Weights of a small mixture-of-experts language model, trained from scratch on English Wikipedia.
Size: 11 layers, width 128, vocabulary 8985, 33.9M parameters.
Training: a variant of Muon for the experts, 7669 steps.
Below are experts of layer 3 (counted from 0) of a mixture-of-experts language model. Rows are named router (the router's row for the expert), gate (a neuron's input weights, with its number), up (a neuron's input weights, with its number), down (a neuron's output weights, with its number) and show model dimensions 0-127. Each number is 500 + 50 x the weight over its row's rms, rounded and kept within 0 to 999. Numbers have three digits each.
Before each expert's rows: a language model's description of what the expert responds to; "comes before" lists some tokens at least twice as common just after its tokens as in all text. This comes from a sample of Wikipedia text that the model never trained on. Tokens count by the router's weight.

# expert 37
Prepositions of source or time span after verbs, mostly from, also by, between, before, until, since, e.g. reclaimed from, isolated from.
comes before: " the", " a", " also==", " his", " its", " their"
router:539478486525448518501429490460516455520447535453594498545515543547478484477451570510484500567455542453510415479489463563500451461516530489540511452479418558473573453589489528486573534523431537505533409500508476465519462523491508528599606483473435461443396483479602379525475499543441604450581531369554404493455567584573545403465458475471527504504470587511469474519607474490497522543470
gate1:503461534474473525428460485530543365580443408535602510456419484490549503567448534532528508523519532495446635474456547452427567538500583503497429573494518467537600480437525536506538498540538522468408566467525540483473545555525448525584469410584557507549423464455463418529496469477459528498426537527530511467522443489486542536625555436531420614490528506573524480515486481436508546497469
up1:427492547504488551611521584530531536495513478429526470459457460557441568470452514582482463563520518580523472523446490484561597489436536409441542489541493558443557510470468558500532424575408486424582449419516535435526525517467521569455514506534414487421410480538558522531512445431576533539517500476538532507473431543568481466473464491459475480415622470413576537485501390420466469492473
down1:432508562510444584473430481466497562481551455481504536478449503529551581624525432471425481500495490613560485467455443441575502528562528402526580422530486525541413525560556485471462457582505420491538476451543503474547469443441522452525527346557478537513485434484510434588500573515491524517514527550499550434486515531514592531442379440492457442443482496466456553538520535483416475436478
gate2:619548453551500477522531424485497519550381453504471466529474427529485520457523477524504597462590472428443427526478502510514498495539471545386468591425556500523418553500548495506585488498440469494521483615442456580469506524493521491541488595438515511421532527532579472491583551492484466584519519414542505520506512462587561486520403507507585459550549483460508562535425486567611449442558
up2:500468483432598434587628523603484549482486542558463483409525428573538489526461490456419477475539472556511463466488561476429551455484506551474490441502538413483505491486498540515543513534470449492470467446508487424450547532518540482459407609480496429472551487540491594526393514473601429534513520556536538464482440399497527482535436622494475465503515383494504495557420475521499445390504
down2:479507565527524542526542465526524494514456510485551506560510451580533413488431540474445489526538461497526565433517509446498473471547483465568519547506409531521556491443578547410490554553506516481500548478541407472589459543485597473411488552514436459570507540547524474531448454568482572557555489404637554495465391427496583518454491444596522548480458463474527467451537396507494458353519
gate3:474463534536424496538517442495502428609446518487376484467496521550434482488493549527569417496505481523425537447504420419552511458495509548516513494475579461498505472539468423498405437462514451504580465646440421531525596496468512517470427542527559479504499542470455516483400477446489488479435505527571484430459519530452574581552502633492611547473530415527533411507487479441473489562471
up3:450537545555508581532502473591504458629567450483489449444410470416440475543598484578468462540427522530500554471537465490485463489500468563535478555550488497478503499489422463564495555416484537486533453537632488619475472515458517557612436517420460467493393525512519543567555555571501437469441530473466537541552478544388473489567505572457453440472503485479543474551576472467500550546524
down3:514516497580520538520454479455486589478549506502545472527490572437510477435538458538467426569495455565557467453479487449566445553510495576588476591545501623566505535565464488468611511388476415482522435467498574525515442502518518569596571501483455539419429510506436494539538508484501482403656607522506489464553475448483485474503544513478488426451414508580512489491511458532500469570438
gate4:491516420479462469421455424502447422470529454425545598473438442546471501454434420478519531543463525474560402509518465474524454545535464475528514486520415473530487470456450400574516516476532625438470531505543503525621485572520425433500568448508549468498549417589478431530469515512497457454573551459559368386558517497492518438548533537511530585459540488562460474510450519580532474478485
up4:536511453536558428599432463550493589557443504496579490528568553500581522597482522531469449526485575511544531474476592423465482506471559445544498421521483534484534455462558524519386503512564548569409422422462498537555485509498540536416464503468530503453451531468491515501547477562436604495531510433469531597538487548555427522504431423545488537447422450554484453505477393483596503574442
down4:527456499476491514554528470527550536484540544520549423423581524531463473476379518584487541450491411440567501578572425525505465463583534453496531561466523400442423495415523429468498608436477569473534561477560486559563487512540540496427428529476579475499448468552521514427510499502476480608377460577469458517489435491470450452607495474461453515554505492493510469477534443502588410554508
gate5:481463480488526582488419545517536579564569495442622535535496568573540461510504562439501475472456642474486524499471442607443579497447458472479467504487475525470587460532451475473537507498542521473459450469517471466524415489423451572526528530555405478429506514429459525583606441485462527433524514478433500522593389472522482505431473546412556457498497598554545504539440463548447553486547
up5:551573522533396535545495488503547449436412489481448422491517483489473485512521451532466509496588402577558519489469510467536508516537492417494514517573441427503491570479492447551476517563457488519483627439479474498457555476570484447489488512514538554605551489494591483354414555529498489618467460540471463448479601532432404515617545474554505496475548432478459519561510556454480472484413
down5:471431537497476493476591521463547524448548466628488430403551530596455493458452553536504516460507461520465434552502444574519427536633478538461488556547476482536431405461476434418460511455434538587515516505574505526512457490522555488535566517476529556475466455514422404509406490439490560521511535558577456483515524576551504573478425524437488529563499512529522560481382449495583444542546

# expert 26
The preposition in, plus during, within, throughout, into and outside, usually after verbs or nouns before dates, places or "the".
comes before: " the", " a", " 199", " his", " 197", " this"
router:556492548542510495501518478521473584523438529514549485465410589591471422453511553493381425471590589546438435530475419604497502493440500411499511508424470478488504537515413545486516536503437556501472510572537509535497462608496506557483516541487496404435450497468499513564470545420493543519524467537530486600551576490474510432592450593574559482521571536488529390448577501519564544505469
gate1:553613559519559444594541458402477575538518509427540501514563508457544533512510554485466547498443490411542559516538522565444481496449494526540488433458518488584607449459548484548363464553486618564390527462468376502494558435555459461522487455495543503514369443509525490465458563521552513499503503488493548547498568525559528502494474515429520510445493515444580489485487479444489618457481
up1:547510453436431536476522446496524501495547469520477585535484392567525589475484486517595546427502452466442495518445547519519534519447396583466558569491532568503512569428514448533508512483441440496454489519570454445488417382530475499507538495465502433437542487431509450522388527423522463519515479562402432438470545413508459429496435425484462453491433464523516489399413585446457499559453
down1:487530484433378455628541547423553520512509434455398595521469490572451487546546497587505439505587503495429468577426526456434508495561583532516604395464540411471470535504544436477540503350528484477544434495478533514438479514534552587563428466424468451509481473561514421417433499481526482456479465560485501497532493474573519508481499419505434515533515504513490518506491529460489496529424
gate2:482469449535541505528501598470416481439522580470557444514456443434506544502466489492564465542580438508580518561538467505484519447521491541515531389470477508481476562523459557403414491374545426474491485521549465520511520489513542500558452454442544597534463517463439378532562437532413526505512454501537477479536504464464475409484497437574515496399576582516591440458606492426551567550482
up2:498512562567505469504547505527458409535546595557582472450434502515434506545454529592463477471518516524541508558463465425480521490540585486518453514492457414499427499458618483489509470503572554516435466556442592460520559478511423545490570484507479625502515621500476528534464479536540485546498515545394504551519551550549531554431561527456438398479449484586545550440497426502556435591423
down2:495449388485467434596520498488466571547541539489441427548527462521501483530616515555448488470521555543509493551491519447433550467529539499544529465490564478495471417501534464522477580448491407461439514493527452502553474495498484429534466529515517426611491555551517541567515510453584595417489499431555561513488516482523562538471568614530489484499584565467564579392613473468578498613519
gate3:574609525520503514568507463575549622575500456609498452532474458457506512438498422446507561625448550517441448513576504501468503534460418418578451542503547494488477481522456574487453496455566613479455445555492509544463487514467460537443468506536567541520443544446511492484531535455515514513452486452554487510540510497553458599504554450465522516442660465484581486503473449552625544492524
up3:560529490457551488467428493476469514540472546487476493452500502433484324485532564484531507533420564491490527479428498396468470451451525600500470438478511513499514427497508448499416480509532534512505511435446564572437604636496516439460475471526516405429511420551576557546483516474405470507456498553546485466590435534560491504501480419585530503473467498371462469585519588540514491494524
down3:501496490435483390558505479464488467599512472494421559551564356482495558597484534465478475435527528600440483475430492517514460450555505543445522438511448583462471421502465485451560535481445544537577467521482611502548515483464485471523483371422476522567447513490486498499520407460495455449500410587504445550539519503492449548502426434553486498439576500482563567441553525468520397572472
gate4:471414505623412492492497498562582490501562532509502432502491498536542556480507424600392456560451606443442538520522489580445556508520565527522589612492484490425414531540465622472412478509473398493556600505512529500420449565494498455461510558435538498509463587487556414408498489465562511521494463487564519434483441512432490469504476474500514537539504489419519488437504446519528512514513
up4:555493531443447569551473517529503483489442543552436520491529550480566488559445603504544459470499591540478595468537506473470509569528472412498544544474501516543536519506658484487419513523554532608538500531537478418471528388625551521520509511574570511570466548488515520439506521514479526540471472586462453503513491498514499576586565502428556559522526503597418446544497469521618524490609
down4:497465430580567504551552474501487628539437443454481433554617464510544543476540561433478428468571506476508514476453490570440525449507496482474541522438418446438472472483509512561510530519531587453441492549457506440457479470621533589466462502466590540490526510545550506357431493542504558561471479426462461461464516407468441517574529597493535537414489543527472525418512449520546449443458
gate5:463543459452544489460573479524451542458491523494472507436497482520431424475455531434468541570486541437543421479492495492520497441580515553588478508489444483377484479420504492597326472532409478447495577503456454593574567541531450520537514440482530498489496384506429483583510465555438438505487539437568470502548546522445478503420461508492374582526473517481563551560518551492436507476526
up5:506409449489509504497535427465531520500544465500499549466484459498537511585565581446503459441574412475520528564491445523548530486515407549481450563490528478583524484441580415524544527613531365475523538532477485447547519458426472492465550519449429501478513501505475567435502449486528409464580545428485468396465441487575486432482596429456514498381462514546504500396594515456449517560469
down5:509533563563420577428462575557489550575539513510483555507442519434531452520465492502561509498481438456424503448497543420523559478521489469507366487470505401548573591481525404637580519488543547445544516590521572577447458542486563562511546525432505539494540551453568484467556547472508481577559505392538486432516562493485452531435491487572465530483556526507470458461484600461441489531477

# expert 53
Forms of be, have and do, plus would and not, after a subject pronoun or noun, e.g. was, were, has, did.
comes before: " a", " not", " been", " be", " to", " the"
router:565610587482430494498520509523489483602472516505500484447461555500468437541526576471410435465446622548447440509473543499399483531459513566535547510449412578509541468647456481527628583504511460519468497528502488449524524568574575560509602529474589509559501437481511489574511610534460469444516503389535479490506522518498491487512469547479527479476590479494474496475508446535496519467402
gate8:490604492540496377492478481511511467492520501510533554496472500489487505461547492491459549520525492544581558464419503470446502612438565558534471565517544501560543505428505461440523507635446537468409457474496552504565537371523539521555542507484508527553509480469422476533471538550500481562544586496563453480456545558537445473567538447523536464411443481523547491509484577660587566434392
up8:483554453490510487444446547436498513418520454549496465574502549457341564436528578498500445551471502558512497488429530551547592513459562517485479476420530526489540424484491566484517523407437591474487461600442506519507517501476487525449516410531461511496513505529462427465535509425463548445549460420482445531440479467422586536469391440480481505480607476416497477389600481553410505511496
down8:566609548557521536489471528496529511525460492484475505473546441517436457450493491526472465520536500453524433458461448435487523503559550513514473475507498534444461477406423571520431506504515488435454445492463433411452494526506565528437495502419369539558425586485436543443393572495538431562602499558416544585404453419560433471438545513516447501437477493526614569455566551495493521457526
gate9:511583398494478436468396447496615590526426502559441510494511507512531562451516461495536583522457539495453540505519431484511486494575484522449491559501543485452480504499435600540546497520533596396447514554541531535470563480461440541526436385504554529421571432478555387548531588481501443586474465504466548517532480464542492506591510384452427476511459509511551519520457503448581426529518
up9:484531435425591487458482459580558536487481502619471428497564494501452515492486489474545547467493573473393512492558535502525506480577442463484431452529432518506429497411467512523566418495460556542539577535549558496458615490373465509485459410571499487421457468459595415552499522437464453595506465463487563492548543480488537532550474428495477480558447536466570480413471559454487493523607
down9:613544467494535508468476493439423516488524579473464477478509576466507599463487555557489492575506417531509528532570481514552474505505494583523520573523458554524450544565503548473525572502408462552496497532471496493501572459507486504515505551533471475496538559486515468541483567543455390471526511490450487559453555565458555426450436440409297415578519476410489543521463448382411527470477
gate10:535494422566432512408564495511492515511548561456492436484441617486550493430438474530449494385444493562396543511448503489435560574476528514513497665548503510465445493485476568537525469551499465444437497395439488459382491558488493591520478472534423526562522515486505554578491506457608468481535454494478542497424542484504504491527426489537445496523451479408467553583442536518485461585516
up10:515494529434472572485457502526586434531465390500553612526537432469459450471570462431531458569531560507546501524502470564594472438481437457509548396465470477502543557528404458483501599429471480574553540532554509554561520481566484402474589526494499444464443503493466457417516488502427484445518544617475514492493469526509558521482547577476574537508512486585536497386530524476439578417456
down10:588400487540478569519602436492554473461467553506543481455592550473471451484471485534554448514469465531426626585492587491464398488403472540424503483557482472529497523547449522604520553511442448478454544512572514507548473490444511512501498572429496500554489529486343398478435521401574526472528494503443473527452530505466407489532481507504443531488515567492511490561479464528432541593571
gate11:464406466463482492476429471480595437441523510484673464554513451535483497505435388523536485470587447486495508525474468531452433562540543527587450480501542388594484563458579448476535466545475491554445511439531505531468539411406536521517554409559394510584452538472512486529511553491481499463557534486448461567500533603445511531560529463492518561557511556500433471521565496564484522565510
up11:486441502435558570581499505493493473474402487418455438497489362498510549415529447553534415603496368499405443523509486509665489445595506426567487475572478529537518510415493518508469461458539462536558468572578453524436527416554528519468463532479461490525519493498498498513444450436477495477445510509471506509434430494511563515526446529474596526537419457489534530486520467465412455519565
down11:552525469415547524531488524421599524461510530540444500558507456419518528435443450476447506515470515521432497544535538532531466422502566579533463446591411431548500544484581497461429593455519527536524459421512494468418503467493390545474528570463488551565477448487483519520566540442491574591488518562485510494492461586460529519492502385461504587500474512528455597444573540553438478620588
gate12:502593538522587548523499514535573514480477491494503490578518445378441564574470427480505392584468529488479443497481562478575473491517558507554476460467432539490538456437491567635623549522476517534540497481512450533485425576584509474530481450442563475505450559447528516464477525471557511532460490462487536439508429552427504621453434499523462562511528492512597431408490554551465416516567
up12:429600476521512456504478489505478442480524532606558481502413524526501573575491465536529468512442471592487541502557613509559589376466498542495573506545417493573555513438495513515513511550508481440490513434519569569533531482616523530488503517405492606450493608497494409478530470532580513506506545415511523417532483464471455434529442491479461496484561538573548433408515581538566458447472
down12:504531530442452628585591555496469495447487546464496580525512539511454505455559609505504582516524439428524495369532508310474410485466469444490508464492504518514392522498478500547559492489482556504462506522536503457520463457468522465469491486460500406453428505555469487462416437538570483500502496612471497560523563454574480378483494590514489441487507474485529497486423549467536468414510

# expert 17
Line breaks in lists and infoboxes, plus endings after a short stem like w-ish, s-elf, L-ater, w-ith, and the degree signs °E and °W.
comes before: "-", "|", ",", "i", "n", "y"
router:524557461453548457498513483528533541571491577540592476449539502537468471512488544597418526501470583509417469507398426545427493416466544561503530515489417480383553471552427472488473579519381544571526410511543475438495490536503481575513560580478522480539495457464521424518521513495518490431489530419523425456451596553487533467527441595510622566522560519526506491463531591464542479560467
gate8:569499602408480526481500467504507483551544639555510473617488558528555524466510473503381603497427497432618430506557518487438555547570602471483456502478437471495568464531517482491484456498465552492579502501442487558486544522521499486526447496428462564469494522466476489603391484508496463415484557522404541508522458437534485518525496545442528450514557495501570471494532619532503563590447
up8:513547440455486556449469434584523426520461470518436508437416481447490523512544403516517432576477493619499470504463536490391509545539455442448543530478447493473427522617434509493577522438524443495446584498568426446525463478522494520506516548562446536503567497463569461562423594465434620521474533556438493523485525458504480499534441491561396485528498526535455659480469499511433490484517
down8:453465491411503482466491432502490578498452581449502453507509494531455459466457467566547448548447413538491538509476542499474534575466472614524592484449460438508481460521487571632469522575431448465476483496437539559479486430497498502496440488512487576500447601501544492445517502452585494405633439445562325415461489459480487563508510501514577541523545445527574462487536475504516466519559
gate9:486470548528393550590472480452624404483492537490527463498431455506505591434564551535492421491406561486572490449528513481454536496509542458531545496511579516426551431496502515489511488516480453559562533460553511389470502470494548460514509527513523415534514434421506591514497452417417484471467487413421467554476574454601588401456539549502552576485448458549427431468545497470487492431495
up9:481556553451476505541538490412425452495493545476449476604464450512491450459494557496394604444571522437505443542494513429484492511581491436585457429465487436565549477527447498465468462497453558441543492540488421550521450533532528446442571555599537481485529562464430584479531533539509544464542446511436408539533481492491544453514580572543505453439494498518520407521380534483536608391493
down9:521527560506416631603479435473476552468570497478491423478489507528557493497529501499498542455497469550414490524512466544460489416478423518464554480455520506507481456583522581504501491557471591440472466341473493508479520493493561528541574459529502495521536567513415627537507539467475508482520435505508473532536574501538480534478545549520483505537458570391499519458301465563417532514430
gate10:488560411468353511478490430446513437539568464568530462398474529562511457567496428445495435564440508542467467534424435614477474548401469495495532453553538521490529515467528499497579523452480549452521484511499382571530541568536398526475516496471458424514542514577440466528522586536512473453494524412465591472385533523522466434466494530513527451510514479537551537532534466435599513445552
up10:416514586353532515458583589523534527438451530504458462510437529531508537503450516467504463436533486538552464568535525404521488531626418477540495516468456493535485501562404566465600545463525470504569503513500532501545429486475558493491528454479555566471424456548509516503576423461533425513529404560604408615616480481543517521548418426460505518493483468481446498493496503488435475524516
down10:498501486470497557488625524512502499433435535551498518505456475590389526421572470483502501485408534495539545467446551530390507509540455499511499655399589481441497456456490535507424480558512539488497491593555618533468458389515551467515491495414583501506509496458443488574500452486373492506492505494537513584541495414502503530537474510516512448480532526464561498555514457515496558637544
gate11:479595409589479508485560468523520504428507488554535460451490406522435396489518585510568556500508463546469471572559438543484496432427494514540454519481548506504523447492383499510508510618489522574427519459510405526529420536585495454509498474533561460576547375519528374542481482546493471483576478551559413504606515520534508455479571466586518503478470533505463475398502555487549518529522
up11:442514463478519582592552528484504478579365460451510606523496548583485408440449433542495568467462472436511464457460535534495511649550463442544493568475476468498557545461486490531529494507522526508477484448456508588574515532539529529473441497477609517641477545391470583533496513533518460484469462486520544502516456495454400625447464511481514511527514407481512507426428489496516557570512
down11:499527534577415457582527488465471518593480479592555453429457567479558491478581526487452501519556426595525552468570524570466482524551479475514551519467500553515488490485481552459480528507436519561438581487405477507595436517661510454404406574451454543497588548469486571514464484581585539445485510426520448544537497455468562445437509500568550490498472498552503452452479566460477516416524
gate12:551552496492572453474530527441491578589592617505537501491485533430406544474511513543514476577502347478483463511551496514580509425526403582486510461427439485429531497445397456544428428553567457516541408536624541517507468469550459471576477513546513592518490457486538458543499474492507496541489468455596501536552555535451516493562524433496517428465554572548561509504514530492565484496439
up12:505646495444484608514574583533513422504519408525509422487546480501523569610503614520543553505537512523468488476475506493468483480550463535610526408521576466500519448545502437423548577478481444520518419371523438527475497537513490564497607493471535487431570574566464487431524439475399474555510535441519453483506445469441453515497521515557510461532457530490421488546455594478492525525471
down12:475557525511414426423419525498492478568448533543463396539547550494512486563519527491519463447459429522600476384529463498540503533611456541592519549465475475475495515489439411549509455500450501425547502604521492438524491544442500469531634474592391489508477486440535552595508565549480513541517473438494522499493416572480482515453544541442528531388465482488544588426431494534505516555490

# expert 19
The word as after known, referred to, served, such as, plus by, like, including, than, became, renamed.
comes before: " a", " the", " well", " an", " part", " one"
router:587533587498431483484561479430508500526499499496495431412561554496535409485429507521483444397537554451545517551430455596391529517460496508480557544456487542471545498572418526486534442459471555437492409436489553548476486510483487510436537444490581441508488502442499354534506507471538443467460503468456446503528558587581512410593428532487508511427461465503548465497542515472436513633453
gate0:528449526496495525525574463543448528462476528447501547518563615500509410466470462462440476474554478483656377530406481617485482507472516490552529535467551517532493573524442425452487521475503522386522450450528495598521526521443450461454595443540523530486485479555450386540543480406581482479586496437489515490616547562547417465542468506518462398471484514447510534465503484476544495513474
up0:442495511450504504434451414502511499451442510539481521468443407483528537455485489510584447481504526532472448487555509509575484506414438541481609545535507513543503613542476504545459500474513468457535583514564431578352508530555479419527483524472486407541499432519496456428460499490421473387430501408497573525441586528522467443516328594441537519467521560519539500559522502489519461520491
down0:521466519476466533584470525566508479403555598436457503412542577400622510469589450471520462469534522415567490527445453427503522576480527541486494437499528541433508427447425520553528460537511420484519462597499503467534524556453536536609480478415520540495495479469437466519564545526489438502473442534431448561434461440560526443473591480458444559510590543502440539521468521507381486482532
gate1:502586576446466425573485454490499503580498589465520526467413517580478568523415473492519496515519577447519471522510459539495629467468467454575542610420464506570558589525485418548456509547498555462431493509535457541497489463510427429535437530455469549450405442487474418502406524460476538557475553515492516429483572493510420407571470489511482446533503473551554434434386475474552499488466
up1:500445497552506578445480513514498389477530424463563394491440552502509550467527485440546414610555390494474547441537474440446536583474543511567442481540514509431462435450472544478540468528463531552441502563531589396528510472539463585571468557439458536439514574543528542560565430535535410505508539484532492507421443458592548536476518456430586537547539529500458475548558532540448486442495
down1:482477438547519545518505428461514481497510413496560568524460477574520486548574591591425576482518511509536542547555442497583550540542527445434517477471358561488468565441491502522550627463533511507447564467416422478456477439535559519495499528487425528499497437510513468453378481487480552477500516575503553525486456492376562525608561431504550471441576455524452502468550456495495506428421
gate2:506485498529452479460405461438494458553454569443565372570463605624538528441472518571491553471554488545542482506508580579390502551380526557524523579407479558449519468482532494512470479538510557479436548486448480585485419584552487503510487554544427516578524579501434479495516466478552511445485499397378568477456570564516493596496492521515457494462508461515523490517503496548507480501530
up2:573508430543473527479461538467451638576502417461489444555533481522536491505442567532520436434590458518490410484527498547399503498512413401482529534444416535443480616529541565486416402459499531503532518469511453517498486502469532511473468497474503421454447523360560519506551525554584445533498491462506522530551555421438523467454479512515524503598503446445530503505428411550468475586575
down2:582505472562455554498533522565458499564511494487447485494518523466476445461527498456521517521686521580417514466425482501460534368482446487548499554582475455487579577569520398487526551513478571558502480489532485523499545447521524552462587469549511534517545527446417568464555486533486523548452511364486523517520525473423477489620451387466600553526464525519563500539444492542507555529542
gate3:529521514530537492522494546499537478451531603519461416479545593476557505516497433529434492510524532534464525434572533445500574517527558546605578477527526630400513478438435525439473488458507509528463568546535410520540453493416576577559486501459376569545428536515471523579519489482580475568536487471459489420496420527560514465559521555476518567552496544414614459476476428534487474464568
up3:559451498482502496519522523455456513535475495565559520437549522428447497396490451573546532502581446476511459488454494530553454480529531533471578442602442506579518436481423484444434539476445382497592539518431396553441477433466527540402482514530501438465490511486540596532556465499513441508564431486465599492450436524517504432464455576580577483544491525425504537535518456399554490472610
down3:501405414504406468528534460487555569472542550403433501516506466501550581520463548589427503468478452545506479530486542517500515553436481528474546496449486509453532481582509557478471513482472529480468478458482446588414463511497479502448541587540540498465349421599534480431435579509497469523513485476475537476540503524477437319506456506400526515462488559413436505581454443441464420494465
gate4:526476510545510503468472569402480539453483477453472506480514520484575483501471637435591467411543492542524524567495564606455456540441478506489568458585496444432442534472490556495518508476487477565507369503406490433498578471503587552480504452487496528518470387412540479543533404469524438499525443514485503356550492527511474394573537475487495467510453505473497583549577447574521559473518
up4:594459473584468481457487571459487538484445488518468484471543392509626451508513572430543451422508452501482459621480534524396458519478493518483515486585511425407441499513503557512516463464465505564494367547412531461534566440474556528473473459467487526547465381450521474502496417522496472488465500579474521343539513520475470444557534474498465453458449523550543541507555509606523496424522
down4:442566543566486549505530481471440446457469407417479585511514508591566572455508497486512479482454502485519493573587557490471542567361467450426560447494533462450482447489509608512506450497453533520508477540507480465542445403530455479435435534545537547398498520426562564488467513515483419486411503596419506503528512499494527522400564451427500504607468421496551529479545583462438566460506

# expert 25
Pipes, line breaks and semicolons in tables and lists, plus words like After and with, e.g. Wales; Ireland, "Pts; Ref".
comes before: "-", " ", "\n", "|", " —", " 0"
router:531552461436434454523547531520550518556442576561567457464535506509464491517522549577463463448474551550414452509429517556423492543513524441558575517485403552443549425561494486528549571460449564513559436501531472436505524541520500521448566553457529450522462489474471420500470508463506445413553523451478425518389538559498606437541428549556588552480569577591476423488562560562505425531474
gate1:574488529528528436547506491498497444491496441525492576475312519520501472553464573520461469439505573362575476478464494511495425520455454478478452521505493615567523474458444428518488514487556543468408506427558393489460526554481482514485513476471474523500487471468511579573503524548505512526582467445422465501535522575528586522459446511483508387455504512469382550475506588493617418497475
up1:553512627490518474456497467430542495453527445542522545507593602478515502516540500470513491477449508435640452441528464539536510553661539475418581558477481569521450541460558535491486448503548502430456427424547595524481495486530534541523438432589564561504523472490505495519569483527472470437540438488468412520448500524533510532477504553544495539481412588535588514405562516483462431421497
down1:438485544510486473492606541472578481500535485469573447521546567484451518557451604429491397532403567504453553432513473561471471566506558525584511479515585536376534438454457559533516506440469503541534459418524520553575498408476481496433536597512491499558477497560582423475439399511478573484484479483550517598513459453595490542515487477546556571488513411434491516509517510509458533571557
gate2:479496563530400528554511490497481516595495445532428464494491488533579406559517544549491459496464467518547529537552517493462456495538598525454535570447547544507473519486565457514419469447512504406538548508475446560513505538484432415545493461518540471551499437435551574678532501499520534393508579560517470434613447597458418553552568454575475525460562561546582481518530488529469509501457
up2:502543503449472505459558485475560515482492426513574554445481441483432481484482437514487509466414501574630542438455486557382453452558579483442548485405515502455520520506439588556471449557463452477443425491501576520451379434494476520398497507537527537466474496551497520515501466456509499514497562582512550550477480522514591377437427489519591383489466529431549505494439439498480452489414
down2:517506588455539520449600508476491469506505582473414427485582482515558450403503437536514563528517447554438428455558493527504547535548503543535495532427405509483423363494524434505535601504406387467514463425526463450537422510368551516531449512494489554474467544461608612452521503541548510475480455508437473500541509489512432504446532486459502532524495360468508528463490473461520476485492
gate3:594451484468437425452468475480450476545536461473513512492445516577450447514520522463426455423503541404563540560504496602491389480389492600495548464545502492451483574497419507565430533444470491533518407402515468528522507525448423533396533454418500537478525511423543540405451418556450497455513544500445484567499454492408498464458442465408542471539447547445480550532522481522487442519432
up3:505531497469519584533450519549507503537596481453499537485474488468487483466504532479478504518583451563487601525431475558508518476525498578472523624481603508463495551527503486549474554597528447568501404507459373486573499556479549494448446385529539471465462660461592475509488584463450531469537529500482430474562416423503536384511439518567480531448523463381494484487486494443483499481532
down3:471463518519524453506523459566437474508499531508527443513477507510539548429490445459515505564458551580469523513512456481478501584559504494532662440571482540632511463433473472457525536446525555515475521620526475552518456497645441484457489507557528572553469496460475535570519516477539415440533453493533583572555452540546498548447480488607523503488464448475542430505477494453637392564567
gate4:426486428546427492540532513430462491586454510514442478615402436470453501486598455442495539444490512527507487555461553602453480506445506548398511540424498502532551451497503567534520572412560525446501549521508568516478447508478501597488491483460585453536596551486467541540540441571475536534511559541518445455515529558561592574580456497509477553568555557502577469482532507449534507533359
up4:481445560437522525564523512548500456487423466462397466416454510564586495512571514559442572424494423443523426539579518474565498486506530426473494497362453474470541444433550473516363496556497474465469477501506570423557440497452525407466422455524512440493531494545533500448445469536550417531509464417541514486535614587484532443520527559509476542514473468395504441517534454526451435528538
down4:389518442519564524509515528369594576567499508556478501489426493510549530464485538507394533486494477500524526517443481412527470516432453375532514507560529466489493463433491490492567543510502454410432503539499495423454509426442531525550568580435457539523443446474473416491539588439596549546553521509565494478512508529513486534515402438585412418517431503474561527590531476470509503423430
gate5:496539466467391495517509527513582473429540554502498543506477572495528523606544545453485544496432480469528460521495534463517543549514469553539567446468482506525500489483603468517606628550518414532522464483484609491507508579484440509494479506517508467560505446497530524566453555553395538383538444480483400493521569509472671493592499477574501543568439489547419495455467548500418524425509
up5:478501470496463543501461383592526529499498503515566503515509519436466576480493487611435534602562477488453459474555471527540443557439510520497547551502537430415431528488591553527519539616408529513534574544426554541545488476512549504600428587588450508436532549513527540527517530427510415536443533496554438453453569474464418511496441474484552582534584475475512468510556539499478577516603
down5:482551484502473494446510593460494504504479467540466575566515530448489464599517527567545489407501460367529506506424533434511613588546502546483549529479501474608500540545508453440515409419427480555545488509495628495571494583501518519434485545487478427459489477434431515485498566491377531503470580472449525627456457431544498454464448443489516541531555460430494557471453510486564452462496